Weights of a small mixture-of-experts language model, trained from scratch on English Wikipedia: 23.3M parameters, 736M tokens.
Below are experts of layer 4 (counted from 0) of a mixture-of-experts language model. Rows are named router (the router's row for the expert), down (a neuron's output weights, with its number) and show model dimensions 112-223. Each number is 128 + 32 x the weight over its row's rms, rounded and kept within 0 to 255.
After each expert's rows: a language model's description of what the expert responds to. This comes from a sample of Wikipedia text that the model never trained on.

# expert 54
router [ 86 122  96 109  95 131 129 132 192  64 178 117 115 154 133  40 108 137 126 119 130 130  37  83 118  93 141 149 170 144 132 129 172 134 147 119 174 196 111 159 126 140 107 104 135 132 130 134 109 111 146 116 147  22  69 137 131 144 151  87 135 106 154 144 150 111 132 121 141 162  83 110  93 124 108 149 178 133 134 123  96 175 127 136 114 102 140 150 135 141 199 156 199 133  96 147 140 147 116  64 176 132 114  88 134 224 140 158 158 170 104  62]
down0 [107  83  70  85 126 153  83 151 147 119 179 189 139 131 134  75 153 107 153  91 240  75 114  99 135  99  81 109  83 143 168 127 178  81 123 148  94 102 118 152 158  80 172 162 124 171 161  92 105  73 113 143 129  83 123 157 165 146 175 107 132 144  88 148  48 126 127 147 147 108 139 133 159 135 106 101 114 134 110 105 122 151  92 137 106 168 161 108 151 136 119 138 103 116 139 122  80 146 107 107 164 105 116  99 151 105 116 112 155 143 142 135]
down1 [151 104 199 147 100 128 168 161 130 158 137 116 122 130 152 130 144 213 119  46 145 132 155 107 153  84 107 147 128 170 121 129 154 128 139 127 139 104 188 125 128 131 163  81 165 120 132 166 105 123 113 126 135 115 133 147 104 104 134 105 111 145 140 112  94 154 153 102 152 169 170 104 142 151 117 159 173 104 159 126 135 120  75 112 111 161 106  53 114 154 104  91 203 134 181 126 165 139 102 101  97 107  78 122 127  95 181 189 158 145 132 192]
down2 [175  48 155 158 111 112 128 147 158 120 109 151 150 110 191 165  72 111  96 100 166 123 139 150 117 154 148 115 188 171  82  90 146 146 124 194 103  86 121 192  97 149 123 107 117  84  95 141 123 143 128 140 172 106 173 144 136 138 136 136  93 137  79 150 143 132 119 149 143  98 105 124 124 148 124 157 114 127 154  61 138 203 168 121 166 107 150 164 135 113 103 101 131 155 149 136  77 160  87 127 146 124 189 107 179  63 117 138 126  96  69  84]
down3 [192 115  63 143 162 113 168 157 173 102 110 204 141 191 146  92 148 175 123  77 183 133 179 122  62 113 143 162 129 135 145 143 143 151 117 118  76  88  93 166 153 175 132 162 129  94 170 142 133  99 123 194 117 132 183 122 110 117 156 119 134 112  76 107 134  83 140  89 162 165 141  96 118 125 125 133 137 144 130 162  66 154 142 113 133 137 112 170 194 115 110 149 140 181 123 108  88 132  87 118  99 188 116  99  63 143 125 171 102  59 126 170]
Middle stem pieces of longer words, like susp-ens-ion, neg-lect-s, reconst-ruct-ed, plus short nouns and verbs like head, found, support, part.

# expert 58
router [138 136  21  92 119 136 122 136 105  72 114 153 134 196  97 152 143 135 177 126 146 161 131 113 114 143 135 149 189 185 177 173 186 104 138 101  48 154 138 145 123  64 181  89 124  92 175 129 109 184 128 107 123 164 127 110 126 115 188  93 184 124 137 119 120 131 130 108 167 146 106 163 108 132 121 202 110  99 112  31 138 141 122 110 181 138 112 136 135 119 125 120  85 140  45 126 127 112  88 126  89 161 129 117 147 129 126 120 121 135 121 140]
down0 [126  49 140  84 111 102 147 124 146 141 134 191 115 122 170 124 126 126 158  95 174  41  99 129  95 105 145 105 132 159 126 143 153 111 119 149  90 122 142 127 147 170  98 121 194 130  81  88  97 110  91 141 152 138 134 146 124  98 144 178 153 127 116  95  75 169 181 134 120 129  61 183 123 155 119 180  76 133 163 138 146  57 166 136 145 118  75  94 113 138 111 168 115 198 140 126 174 120  93 167 123 107 126  76 168  88 128 191 148 136 142 170]
down1 [124 177 133  40  95 124 137 104  89 145 158  79 109  94 179 196 123 147 131  99 111 127 158  52 163  53  96 145 125 153 148  83 160 154 187 135 145 101 178 151 146 136 174  80 131 133 162 113 143 158 161 144 180 108 163 108 124 136 162  99 135 150  47 220 130 105 127 124 105 124 111 125 112 130 124 160 148 115 133 182 141 156 101  88 109 148  80  86  86 120 147 117 149  74 181 134 111 161 162 163 127 113 123 106  77  76  99  73 120 119 142 171]
down2 [122  94 147 156 102 111  68 145 135 169 157  99 155 118 164 115  86 122 157 138 146  88  71  66  28 109 120 145 126 146 129 109 207 150  93 166 158  98 148 189  87 159 151 104 122 127 151 181 142 124 137  72 122 142 178 130 149 121 127 109 129 128  95  94 120  71 134  67  58 125  98 137 114 164 135 159 110 110 136 123  88 192  95 118 167 136 195 105 147  64 121  84  85 132 110 103 119 180 141 130 153 152 164 145 113 141 152 135 152 123 100 117]
down3 [159 125 113 181 125 104 137  78 124 121 105 160 135 180  94 120 157 121  84  56 151  93 125 150  78 130 132 111 124 125 120 102 144  89 131 100 130  82 128 133  97 110 140  85 144  89 125 150 116 163  96  99   6 134  88 164 100  97 109 111 104 138 113 124 105 123  96 129 132 159  69  82 143 180 134 194 126 177  93  97 125 126 164  80 128 122 126 125 155 129 110 141  87 146 111 136 151  99 144 136  67 177 132 158 113 104 144 143  89  85 170 135]
Final pieces of personal and place names such as the i in Hiroyuki, shire, ville, ansas, igan, and er in Tyler, before commas or pipes.

# expert 38
router [145 117 187 203 150 162 108 125 131  70 147 111 125 141 121  87 108 141 138 125 147 106  87 121 114  86 141 136 135 184 120 131 134  72 140 131  90 167  82 121 133 137 118 132 131 156 162 180 153 139 192 170 146 148  64 149 117 138 155 119 147 116 163 114 118 191 139  79 125 158 149 158 171 131 117 132 155 143 105 153 117 130 144 129 152 158 148 112 162 183 174 149  84 139 170 185  87 149 132 102 174 161 103 131 135 164 117 125 159 168 100 122]
down0 [132  89 112 134 109 109 103  99  82 141 128 138 140 136 135 121 152 131 128 123 175 104  82 122 110 191 166 201  91 122 170  90 187 108 173 159  95 127  68 120 167 107  96 138 102  83 104 145 108 134  59 142 116  95 158 143 158 126 132 108  99 158 110 196 151 147 139 114 152 126 143 154  83  99 165 151  74  97 133 124 125  37 128 138 151 180 152 159 107 136 109 131 133 140 144 129 187 149  63 122 160  68  86 130 106  84 113 158 167 143  59 132]
down1 [122 173 144 136  72 126 142 141 108 166 109 103 143 112 150 170  97 135 110 123 135 104 154  71 168  93 133 161 119 135 149 115 135  79  72 177 105 122 105  75 141 144 118 176 118 115 151 190 116 115 129 148 138  80 143 100 120  49 180  80 109  88 132 169 135 143 144 126 134 118 146  59 167 174 107 153 172 122  71 142 123  94  91 148 149  91 135 153 146  94 130  88 173 104 147 109 168 175 115  93  98 128 126 113 123  98 179 151 138 123 150 177]
down2 [120 161 131 127  83 122 115 170 112 147  82 153 128 130 183 154  42 105 139 117 186 165 139  78 138 127 161 141 146 132 168 163 175 103 104  87 185 140 138 119 116 190 120 131 144 197 123 166 114 171 109 118 202 133 166 126 119 145 123  98 118 138 112  70 126 157 155  98 111 133  94 166 106 114 138 142 119  79 104 120 151 182  77  89 118 111 186  78 168 103  56  47 100 161 119 134 165 154 123  93 173 145 136 136 167  77 125 223  84 135  85 135]
down3 [113 104 117 188 172 121 140 145 123  61 137 151  99 131 135 158 129 152 137 124 181 121 141  90 106  44 162  90  60 109 153 135 126 115 127 124 163  74 155 151 128 148  86  88 218 124 145 106  81 167 140  86  82 168 101 172 152 136 131  90  70 142 104  64 106 108 209 121 135 146 123 116 120 145 101 148 124 107 104 185 128 158 116 132 163 105 102 161 170 129 142 178 153 135 123 159 172 145  68 145  79 138 116 141 125 130 122 166 167 112 122 117]
Word-final e and initial b/se pieces in names, plus words like University, State, Party, National in tables and place articles.

# expert 18
router [129 118  69 129 155 103  96 139  76 135 113 129 112  83  76 101 123 124 167 125 146 106 143 156 136 140 115 184 153 134 141 141 197 123 117 110 196 174 143 142 158 156 122 149 124 124 150  86  58 111 132 138 137 200 138  85 108  99 135 164  88 151 113 144 135 159 117 154 144 134 134 135 108 141 169 153  70 123 170 177 118 132 132 131  29 107 140 164 140 119 176 121 101 152 149 133 145  93  81 118 147 166 123 112 132 107 142 149 115 131 137 138]
down0 [ 86  53 156 183 118  46 133 100 184 148 169 157  52 142 192 109 132 159 130  96 186 117 101 132  94 135 174 130 172 157 150 149 170  80 180 158 104 119 145 105 126  81 188 158 125  74  44 111 121  91  79 128 118 166  65 108 184 164 196 132 131 122  92  93 171 168 151 132 115  88 127 138 139 107 112 125 142  99 123  91 113 108 181 179 142 122 159 165 121 122 139  71  90 171 126  99  95 139 110 150 106 163 136  98 105  97 133  99 106 172 131 124]
down1 [147  95 147 113 133 135  80 153 124 154 165 107 158  75 113  94 173 137 117  82 104 198 146 109 168 121  75 125  50 156 138 140  98 162 132 135 113  88 133 133 138  94 115  95  98 134 165 138 138  97  82 160 155  98 156 113 127 100 124 131 131 114  75 135  71 118 156 118 170 183 196  99 200 169  69 133 134 120 155 186  93 133  97 110 151 106  75  85 132 139  85 160 165  91 122  82 187 146 137  99 151 174 114  85  96 144 186 120 108 113 150 163]
down2 [121 140 109 101 106 217  94  97 151 121 134 140 137 153 116 141 128 156 137  76 136 126 164 142 132 101 180 156 167 166 113 118 158 175 100 150 137  81 172 222 104 118 133 162  58 148 149 168 124 144 101 117 118 151 172  78 130 139 122  83 144 139  56 109 155 131 111 115 150  99  78 132 104 127 101 136  88 160 109 134  93 131 129 176 117  86 173 139 126 119  77 122 107 157 125  80 103 175 119  81 141 182 133 160 123 126 126 166 102  88  67 142]
down3 [116 128 109 126 140  76 192 183 159 103 194 141 181 152 109 113 159 142 195  92 128 119 120 173  93 116 156 148  78 117 101 168 163  96 101 144 152 102 151 138  74 121 179 102 176 153 172 154 106 166 171 120 108 128 139 171 113  72 104 111 118 133 152 135 103 104 168 122 162  93 128 114  82 134 112 135 137 110 113 136 122 124 150 148 162 114 144 163 171  93 169 162 119 102 106 130 133 141 125 139  99 188 159  78 124 104  66 104 134 116 157 148]
Opening quotation marks before titles, and first letters of words or acronyms after the, a, and, like k-eeps, l-ens, SD-F.

# expert 20
router [120 116 102 128 129 113 146 131 100 135 143 128 134 122  98 125 139 133  94 136 134 119 106  95 138 110 143 154 102 135 132 111 139 131 115 131 136 106  96 141 145 122  68 135 134  16 170 141 168 149 143 123 130   3  81  61 110 111 109 149 122 163 104 105  98 104 150 177 133 125 173 131 111 115 107 121 183 141 149 140 130 122 185 127 255 144 123 120 108  98 119 126  95  92 125 216 152 102 145 147 111 169 146 195 153  88 135 124  81 111  99 103]
down0 [126  58 119 149 113 165  58  98 158 129  70 213  84 131 100 127 176 181 115 156 144  82 165 153  91  94 122 118 144 123  82 150 165 118 200 131 120 144  67 100 120 103  94 110 144 126 103 154 188  94 114 119 162  99 111 132 187 110 134 136 156 149 114 143 133 182 124  98 170 147 146 158 173 113 122 138 145 140 123 100 134  93 124 143 156 161 128 141 108 138  56 178 108 184 127 145  46 123 175 130 161 108  84  82 152  60 120 100  90 181 144 119]
down1 [150 152  95 155 159 135 130 168 130 124 126  88 112  95 174 127 152 148  79  84 107 151 117  54 156 110 100 151  64 127 136  98  73 112 162  88 150  96 148 151 161  94  75 105  93 142 182 103 112 111 139 131 236 101 217  80 173  97 156 105 171 102 121 140 118  85 102 129 146 119 170  76 140 146  98 135 163 130 104 181  93 152 127 139 133 156 129 120 156 147 183 171 133 123 163 103 201 174 151 138  63  48 123 131 101  86 118 129 149  94 156 151]
down2 [128 122 138 127 100 136 105 184 139 157 147 131 127 127 144 143  69 137 140 137 133 110 120  87  48 100 108 150 127 157 101 122 183 180  79 190 130  96 160 223  99 130 117 149 100 110  93 170  87 127 142 120  96 190 127 114 134 124  65  98 142 151 116 124 194 126  85 143 121 122  74 159 143 146  88 158 143  77 129 155  83 129  82 165 187  90 160  99 170 120  77  87  83 135 118 141 153 119 117 114 115 186 137 122 164  87  85 142 135 129 146 140]
down3 [152  76 151 178 158 127 143 145 121  93 162 106 147  96 133 125 133 117 147  97 149 146 145  65  69 126 125 132 138  83 167 163 121  61  80 146 145 113 112 116 176 148 101 135 171 115 162 167 132 162 137  76  76 142 145 142 155 104 107 145 139 116 147 131  50  88  91 150 136 163 133 139  87 175 101 162 134 157 139 189 144 129 146 132 155 132 124  59 158 161 199 127 141 128  71 116 146 128  80 144  73 205 126  74 108 173  79 107 180  97 131 115]
The prepositions of, at, from and single digits inside years, reference numbers and table figures, such as 1981, 76000146, appearance at.

# expert 34
router [133 120 172 128 134 110 123 104 181  75 156 129 124 152  96 152 117 129 166 122  92 179  98 139 120 117 133 124 155 147 143 179 202 125 153 162 129 169 142 153  92  94 195  87 142 115  91 143 108 130 155 132 164 136 136 125 108 112 165  65 125 138  72  56 142 119 140  90 149 133 144 110 155 142  93 153  61 183 166 159 139 131 138 136 177 132 164 131 134 142 104 118 150 134 125  54 111 156 101  89 110 115 121  97 134 110 128 156 119 146 152 109]
down0 [128  82 153 130 117 142 111 111 179 162 105 155 111 118 129 103 153 119 168 109 164  71 148  84 130  94 140 116 124 100 101  96 172 100  98 131  51  81  89 125 120 164 174 119 181 140 101  72  85  94 141 170 183 162 155 160 168  80 124 181 103 159 116  99 134 141 131 117 159 124 137 170 122 119 137 135  74  87 128 129 120 112 115 170 187 101 108 154 126  76 106 149 176 179 127  70  96 135  99 142 139  99  59  65 167 124 112 170 133 156 135 125]
down1 [136 144 172 109 117 131 116 141 124 136 115 111 138 127 130 128 155 173 109 110 142 194 181 123 150  92 100 141  94 164 123 101 108 159  96 150 147 106 155 158 117 114 112 124 117 152 157  99 127  90 169 177 191  87  97  79 175 129 195 104 132 140 152 145 137 154 160 125 138 147 158 130  88 206 103 153  94 120 124 129 104 134 119 107 103 155  92 119 151 161 164 150 210 109 119 133 162 166 109 118 103 136  99 127  83 128 179 150 212 104 143 122]
down2 [159 107 168 116 129 154  85 149 120  93 116 102 169  62 166 137  92 125 118  99 175 146 115  94 118 135 141 128 105 138 172 176 168 170  87 136 124 106 132 190 111 158 153 112 127 161 141 121 111 124 134 154 145 112 177 127  85  93 138  93 138 153  89 113 210 132 132 189 154 147 103 121 158  99 109 109  81 125 164 111 107 110  97 146 189 106 171 107 122  91  86 121  83 112 123 120  67 134 109 179 161  76 160 139 183 115  89 154  71  67 154  71]
down3 [186  93  93 153 151  86  91 126 197  78 176 203 178 148 163 109 175 171 142  74 126 162 165 123 110  83 182 136 119 123 141 159 133 119 106 166 129  71 108 135  94 157 158 127 200  85 153 166 152 154 111 158 111 152 126 193  93  49 100 112 151 114 116 105 126 116 152 110 162 136 132 101 114 162  80 138 162 157 150 131  94 156 108 110 146 140  81 156  85  97 174 166 129 168  72 128  99 176 171 118 151 191  90 106 112 119 149 136 108 135  89 126]
Pipe separators that follow a year or date in filmography and asteroid tables, final digits of years, and the words film, art, history.